From a checkpoint of a small mixture-of-experts model trained on Wikipedia.
Experts: 32 experts in each of 10 layers, 64 SwiGLU neurons an expert, 4 picks a token, a sigmoid router, a shared expert of 64 neurons.
Training: 805M tokens, 3071 steps.
Below are experts of layer 4 (counted from 0) of a mixture-of-experts language model. Rows are named router (the router's row for the expert), gate (a neuron's input weights, with its number), up (a neuron's input weights, with its number), down (a neuron's output weights, with its number) and show model dimensions 0-127. Each number is 128 + 24 x the weight over its row's rms, rounded and kept within 0 to 255. Numbers have three digits each.
After each expert's rows: a language model's description of what the expert responds to; "mostly gets" lists some tokens that are sent to it at least half of the time. This comes from a sample of Wikipedia text that the model never trained on.

# expert 9
router:122144120116161134091147168126123141122151163145142110109133145092115149117062121072091112128116119148164148137137168131132111114149148086116146162118145149155142136095164141135087145077124118085127108121128146135108101161144115101106162112156136124091178121127102118149170137139115135145075129052100114119108122125085117118112098142091120148135129112115102122125112082128126104132119
gate0:132148116123121139173137131151133125135110177158144093101052131121109103131114130077084148154120096108145103123090143129138101117204144144114091105143117143131108122120162119101105121118152104141131072138171155134127151122148149101125140135114150098136151114161155103129140130128130134082146126129177081142149182105126130153142152157130132114120126155143120085122081160133126119124124
up0:134145151145111106125114128156121129145123088135150117152164116107128150129114139112123177114170168120107116135116110150106165139108077107158150118151163137053131131109169158123090119102154128157091133125099120153121074136102081133127124146147134158084130120124117142108121091135123133157132102141151136133120126133088110134103106109124126165091100109165150091133154120120138084078183
down0:124122111106145129135089130072162109122147172165132112170149114159095138109121129121158130102119107123117096154122134136118106147107114161147122081101148147117132125137141094115139099150100081146185141146153118165138138124101110130157140105125139176145113153102175148161152148161137116155132153127076084113152110112126123137176109101133170141156134135109096132111143116147187121102158
Description: Capital letters or first syllables beginning proper names, often in tables and lists, such as Ru(ne), And(rew), Be(ykoz), Va(ult).
mostly gets: " S", " A", " C", " M", " F", " E"

# expert 25
router:139125109106125134093095150129142118190167152141167121129129107161134166105089129120088137149151096125162132187107128097140109134153192127147133128113117140088144117186134121111129111126109158113117092145107121097160120135144134128106149108135114158130198130136100170083113120101102133155135117112148129117149150097095141127124124084116117155166154094146153107122151136112162136106147
gate0:123137143128141121080135164141172154105150138112146098140120117143162164148107142157122138191115160116159173157106091115119145103118098121142078110097089106131164163141129132115103115090129142153110093150156110088132108120125141124085120103162121131101121127158097123114135136153118123137155085135101124114152176119157089173141112122177147136130066143107113112149132097139137138116119
up0:137146119173108142140109081087161140126169184108140091102148151130143134133139166148147108133100120083158155154121138150128133099137113140159124136089110143101128129121134131133114157122135160106120166092113161104108148127160071147104203155109087099153098130107127119134104122149186136124143119134113130188135097109147115122129127131099117132109161103117141142124098116138108139149088
down0:107153124159100155126154122148140120163145112128157106112126154095123106147149149135094138099129158121133131135120118062101087145105076163091156067134133153114111103134150079115132114141146152138135104107130135132104095144137119118142155126114098115163097155119163095181107151102106111115134174130123118095121140098122127113152114114107176146106131088069147171130129117098150132142107
Description: Final suffixes closing a word, like -er, -ist, -ing, -ed, -ation (container, vocalist, pigmentation), plus table divider rows.
mostly gets: "ist", " same", " name", " due", "ator", "|---|---|"

# expert 8
router:078153118064140125160119144122104154122158152107135116100136140128102118099114119096102127119121124144150166128084097142145089104126157147108102153135152159109138099098105093115126140099086124145136113106167109127135089134159156138123178129121153202123161132160088134101129146181116171178120113111119096119123163136127120160165107132101119153139130093129132145132135114142155132123137
gate0:137132164049145116145121174096157120108127143162139144099106125095151093100156118121117171132124144136164104091082135131141103101096110141164151154122145125093112134135067119151128154128136153169096066128138105151128109151162172145095120151123113167176146118125107115136129099155142136148120111127122097103137139131143106146136137113179137098143137135098133130135155144104112156120125
up0:096135156155152096143128061115136114152174139127120176134142093155099112151120130106108141096109139133143126117142101118085150131129109107112081173106104093098130119124148093173137121144098120118139170103139109109141107155151149121181133126145145100134131176132124128107110098147139146145144153175168107137108145129086104084118124116105118132133117068093113116108125102136127080125115
down0:141096148084165160155119128084146122138175134116122132159126131104147112120113133120127111141186088112114087099135136096125149104097111167136140141134124153179116151144152131116129134145192120115076153102118147111130107118109105145093152154138135118073138130120121125169131155146100156087112098149112169130158108120147134147113123121187121126158134161169147149099152113137160100114118
Description: Prepositions and linking words after a verb or noun, before a noun phrase, such as in, of, to, that, from.
mostly gets: " to", " in", " that", " from", " as", " for"

# expert 11
router:077137139134173116109107109134124132169149118101139110143111143098174162115143137074159136162114117162156131191111118137114127122126154102149137144125138156116124101156127122100127111112112135145105104081117130116137117125169113141161126107135120165120124112132124111126162153173097169120091142100116103072122137087120124152126127121120138165152123106095122147086203145090139126129173
gate0:090111142110144118161132129088109112153128102152148172148134143142144112181141123091144131165130145105149163127158125147120138135125109108119102116146133132161144103110119114100085113108155181132122166081121095080141115117141126155140149091154080113150092136092104097137119126165123099140139164126125098107124102141140149127098094158161115107115179097099115098111141142118094081104158
up0:103092120126161137153119053154158140115147120178155143156118104136140053131115108117109160117133151148146156100123094129138154152157119133175169155121120139102119127104159101122155125147125161085107113120126128114133143154134118144109133121096137152101142137140126119116115109079168141149145119126113129140113100144124075182136084118154131127093092124184118139150127107123151134144165
down0:086126158096098133107163174160086067096163134136125164142107163142117123128175112142106098112122129163147139131086103120107150090114140136148169143148120151099118159136147131147112133127114090114113154121129162083114155131149157144174115079105154148125131136119114107079098149130104124115128116098176131113122119131138141146114164126132125155147111106139112108106077155075131144127123
Description: Word-ending pieces, mostly plural or possessive s, ed, ing, ts, ment, closing a word before by, in or a comma.
mostly gets: "s", "ed", "ts", "ted", "res", "ves"

# expert 5
router:120154106128144115101130165133141140174143148119134100132121152145109133145109145107078071115135112132144186120108137136153104125143146120117136170099133188117123130108136131120143108125093093098131138068124108138140126139130156153115182110133168120096126090144142146158139137185084126135154131114121120083131109096092147107142104158137116152151145091154109111070107124154156147099108
gate0:153093124125163137130150101107143123097140132129125132107138139125157118116132139121158108083124182074091125090126160126132157086122155134132147124124123136117118112111165098114099127120119056122143089120110092113155082131165159131112132145130105144088149104101109166138116065177128114127156159137138118110146118147153104142124139127133135084122100098121130098086134146078127126131185
up0:127147138124144136095139175121149123148112181130140110083120162157146080153112157147107115086117137111100109115093144128140106119124140128138104116148150117107111137133131105166113151105124085186121120155169119144099122123117148153091139138111096144085211163143135133138151124144109074102146100095120133081167100144149147132117149130144129112122109126165119139153139135110137120116072
down0:095124110164119070147098140134165116059121131144126130106128163176125104147142131095124143080126095097150115136080111110130113113106116116144165120102172158102090151101144139119120141161167097153089164132148128124153098142148124128137159131092112093125105106154118160150075161135156106094111126125173123130166167117160124140113126126127131138125125165137139137126135098142134120094106
Description: Line breaks, apostrophes before possessive s, hyphens, dashes, opening quotes and parentheses, and == section heading markers in wiki text.
mostly gets: "'", "==", " \"", "===", " —", " =="

# expert 27
router:144188152120143095100130164124142172147165139131135086089121113149141151086138161104078088143101122136143140136123126119139091128174148113087096124125149138169121128113147143078156119109099128086097098091087108126156111111116145133125141127112144124145107103112129123085156115171114114142137151113108126101120091124069162102175127155146123161145123117145104121099130121145141122100115
gate0:139095117132084109183129077136168114165150136145095135132172121124161098149113149107089132083109095140106116111099130154139081168144091141147145139155095122102137097126129122122110125116122129095126181148155177139121146142089156113162189110119139115118114130114089149116155102129139112114142132120144137153108137136143169092082118134160129142150151131102140117139145134174113153117159
up0:092156114101137156130131148103141108106094155167123143111131132154129142120150165112121153121160128170154130152166169127138173189156139136132115086146128141122155133071132100155168137136065074154110118152124145113128093123105125136077107151158128137145132122109123135105147177129104141163123078137102148126147094151138110131090128134120147130151105113135106079135139108147097117111148
down0:121133127101097102118118107134158088141145108180138148113121119119127113135146112114143158051139103123117126078137117130139095142151146146142135112174092123110085156107115123081156144123133129128103160129111127150157185166094168111130168090160076144091087101136111128151120135144115127136117121128169131151139118082144151119104106108104094155143128109113168129121117091135132135166147
Description: Hyphen bullets beginning list lines after a line break, plus hyphens or en dashes inside compounds, scores, and year digits.
mostly gets: "-", "–", " −", "|", " \"", "/"

# expert 21
router:079148104130140095123087169138112132144137168130108128096107142107160130084109131111115134121127103125125170136067121132171124122132138142122111148141156156122114112149109123122126143062109125122119083092179117151118129124148141130158148101107139170098172127100103160095155135138120128187125142076134090098104170119127140166111129092110116139172126101116130170114141110141137127121131
gate0:156101135102138110149137113144116154143153130115102132142111164128112119148108142121133091108125099135102094100107133192119160135090127139127107159126116129116139142134124109139153095123145114144141113140106091177117129161134101132199114125098125157057145107077102080106137078143112139158147135133124151137142143093129111171120132131120127153126119084185131174138144146155158089140128
up0:125134087085101133102144158111132137118152140132096108130131095104130169143113125147147102141134123144094110096106153080122138064131177132158122124125165124167145105170123125135137090163098145114138105108107130146090113134109169132165143120157139103134111118105095159097144160093126147124128142094171122133080126131133128145141143088122160122143064119079115132113181128102126143120122
down0:076127171182126106160127121123155107155107148164147097123143077142113128131143146110104178135118122127146136169101130134133083133169114105134140109102115137120120148128134127102145129075127117150121142120097150086112122129147108129109123172140136154138113134158117176146129107122133128137126103110145183093109100118123104100165066170108172112127104176138129126102129151116109133180104
Description: Common verbs and prepositions after a subject in running sentences, such as was, is, has, to, for, in.
mostly gets: " was", " for", " is", " with", " has", " to"

# expert 31
router:127149117128140093117126123095138118106158138113160124144103103134138176108135135114108107142136101115171150132081105127137113103145142104118180148118111154137178163106111104103103151128123114139143140123158110116121129126153124165143145089147154127128129126102119153074173092145133167187119127124107087107172143130119179156089105100151133118093153109135124169154161084170134123119099
gate0:129171136096117139133128125124144123144137143132146129132126109121104182143163170092147157146128164106171120151141114154117110110119114087134149135142133139101153158125135111108082124096101080133142168142138095119139069185156107131102105092120087108092120125145133176130126119149117131161117120149089151150153146105159064140141144104160169126160125103118114140132124086159104137115108
up0:131135097122132166137106082113101142101128095157108139129084143170096118108148113171090103139167119153099150153116140105114154141086139165101147167136137154148133102102151115169159139133131135181176110118132132123140145121145164147105138137143091163123152083139132110146115149099109125140111136119130118137114091122109142126132099113082065112101093152136123129086127110127097098124177
down0:137144144081155128111151156134137134166118133097139139148099137148135121099135133131112067120142081115131089142089154145107175108070150140085124130148121099124118149122106115094181144111125148123106115132142167184099203156134114150121129156119138115138165106140123074120124162144100135134139151130171130095108135117113138109137139129149126148117109167154148121133111175106163121149136
Description: Vowel-rich inner pieces of Latin, Greek and scientific words, especially taxonomic names (apomecynoides, craniosynostosis, thyroid).
mostly gets: "ata", "ium", "ira", "io", "ola", " plant"

# expert 15
router:145158121127141115089125166111145114110150146120144113121102148137126095142117138073104087099128109130142177097092127128161070147118129103061154162092132167142170103138117162140101140123111093132085144143136126119154072163134134108127147108128108145103139117139128130118133113155085111176134141100146144117125114111121131124126097135124131155146168098150096116093101120110158112068139
gate0:127127122142103100184124156123115174130137149118095110086131151164155107125136126122114095145151135097138100148115092155119130103130125133144125146121167134155103134143153141132144167109116123173148101139146128133086142130098182112140113134099119153136128140103114127144065123170115090074127138128124165145157154143140103068098145145120125142149093134156165149170077152132119165097142
up0:121155146121103090129157122108103165112108156105155120117138158162136095145119153114039123109119108103141137121118110126130128111160109119137152169101156144115117105132137161101101146128185147150151118137144098170100114122118137110124141107115099159126126106098148118162112156167113136148113143090130138149147125122147098113104122150122085169131156153176124146124080124123169119106193
down0:153130161156137094122138129111143132114083077093127113116160132153123125149113131117120081124133154095108149079132132151168085114096105115148142132164159151091118124114128137175149112136096138140153131132111125152160133138115173079123108135153122103120142118119205098119123111127112122144143117126155150087127132109137104111135163150134193153114162160181150133104149165131120145114113
Description: Opening parentheses after names (footballer (Southampton)), opening quotes, heading equals signs, and digits inside years and dates like 2012, 1952.
mostly gets: " (", " \"", "=", " =", "′", "==="

# expert 19
router:091148117101143135121147151176134127145127129106146079128137128147144141138076153119067109168168112125161148144112168097116128124117128133099141144121153178166125141111155149128080161070144096145111117129154124147118111135124109120108124128149097126124113121112103149120161113158095166138097135145127108090117098127107151157113114107114114151160134110111095156166125060129118082101105
gate0:105127132156161133143155072109097173120153126137111092136142133113130132128127099139147137156161085122129139126163156098116130115146143121129083116148131163153158086156141134149116100101144105142113156072095178136160134127111141130121126111143120129141097133144146178154145125154114126132095137136106108110087129141170107137145138145143109157177158103115093091142160169163133103065150
up0:125085136127123083089117133111121123128118107134160096053161155127096169160151135134101139097118128113121151162131124116146120134117165170135111142155160169093173155079116137153161116161134144133122151132119111137134153119141168135175083145144094116138093158142085117102144120114132130136162109130112134132110112111156117172143078114131092151122098119106143151083149130128169126130137
down0:132122154143102109143131111112132101084113113135142128120156134127125098125124101091138108158172106133132111134154104125133106146165145134130066119148111129132129071127133160130104145081122082109105126109178154134135155117111133091112145125140153099144154139110080139124123148187112139144103099077167136112118112139097087112163110095108144180118137106144137165098133135082142126170161
Description: Middle pieces of non-English names and words, such as Asian, Slavic and Spanish names (Guzmán, Songkhla, Garik), plus month names.
mostly gets: " K", " May", " March", " J", " April", " H"

# expert 22
router:102118119138106119121131116139125134130127156130150107138095127125164135134124126111177128129116125125129138122100097111092038093124199078117154143119120137106155101150066144105109136066142092104120077116150115154124092137172139153127161118125113120176104113133133131086160127139132125127118117154113118116147139129122165139101112128155091134098128125128098152071136102125131131143152
gate0:129120169124125113114134121158171144168100141119103157109129151129168136164080130106148119141145162094128120127102139132103094091121155096116124161122127131121142139161106079127077151082128126121130105140123123088073085126152160166108125134117115103124135139164120116117100101126107106117145162118127162114140110152174142086095148147164118175119149127082149134104129102178134114162128
up0:125105127110117159138135113150172148112150076130141156123106127090088112107141102108154116108115115091130139148124155165110144111117105085135124107145089152186133159124089120132130161153107137122109116122136131094135158072109107069155141132136103170072110143132108128144157134149155118162115118120155140146114129121111118099148127088098108161140132108193135110137148120127120182155103
down0:142123141061091146153134147140128149135166129124120162126102134145111132122106087100132125148102063122130123152070074142147118134104134127089120093115152122140112165084114126145128131118140091109188115139135119159142128141120110139159151166158098138144086132145118117144111116142106121140135138156082122113115171135119127142094135080175152166145131094169128130098125119084132124138101
Description: Inner consonant-heavy pieces of ordinary English and Latinate words, such as sizable, mirror, eliminated, telecommunications, cessation.
mostly gets: "cor", " dis", "r", "sur", "tern", "ir"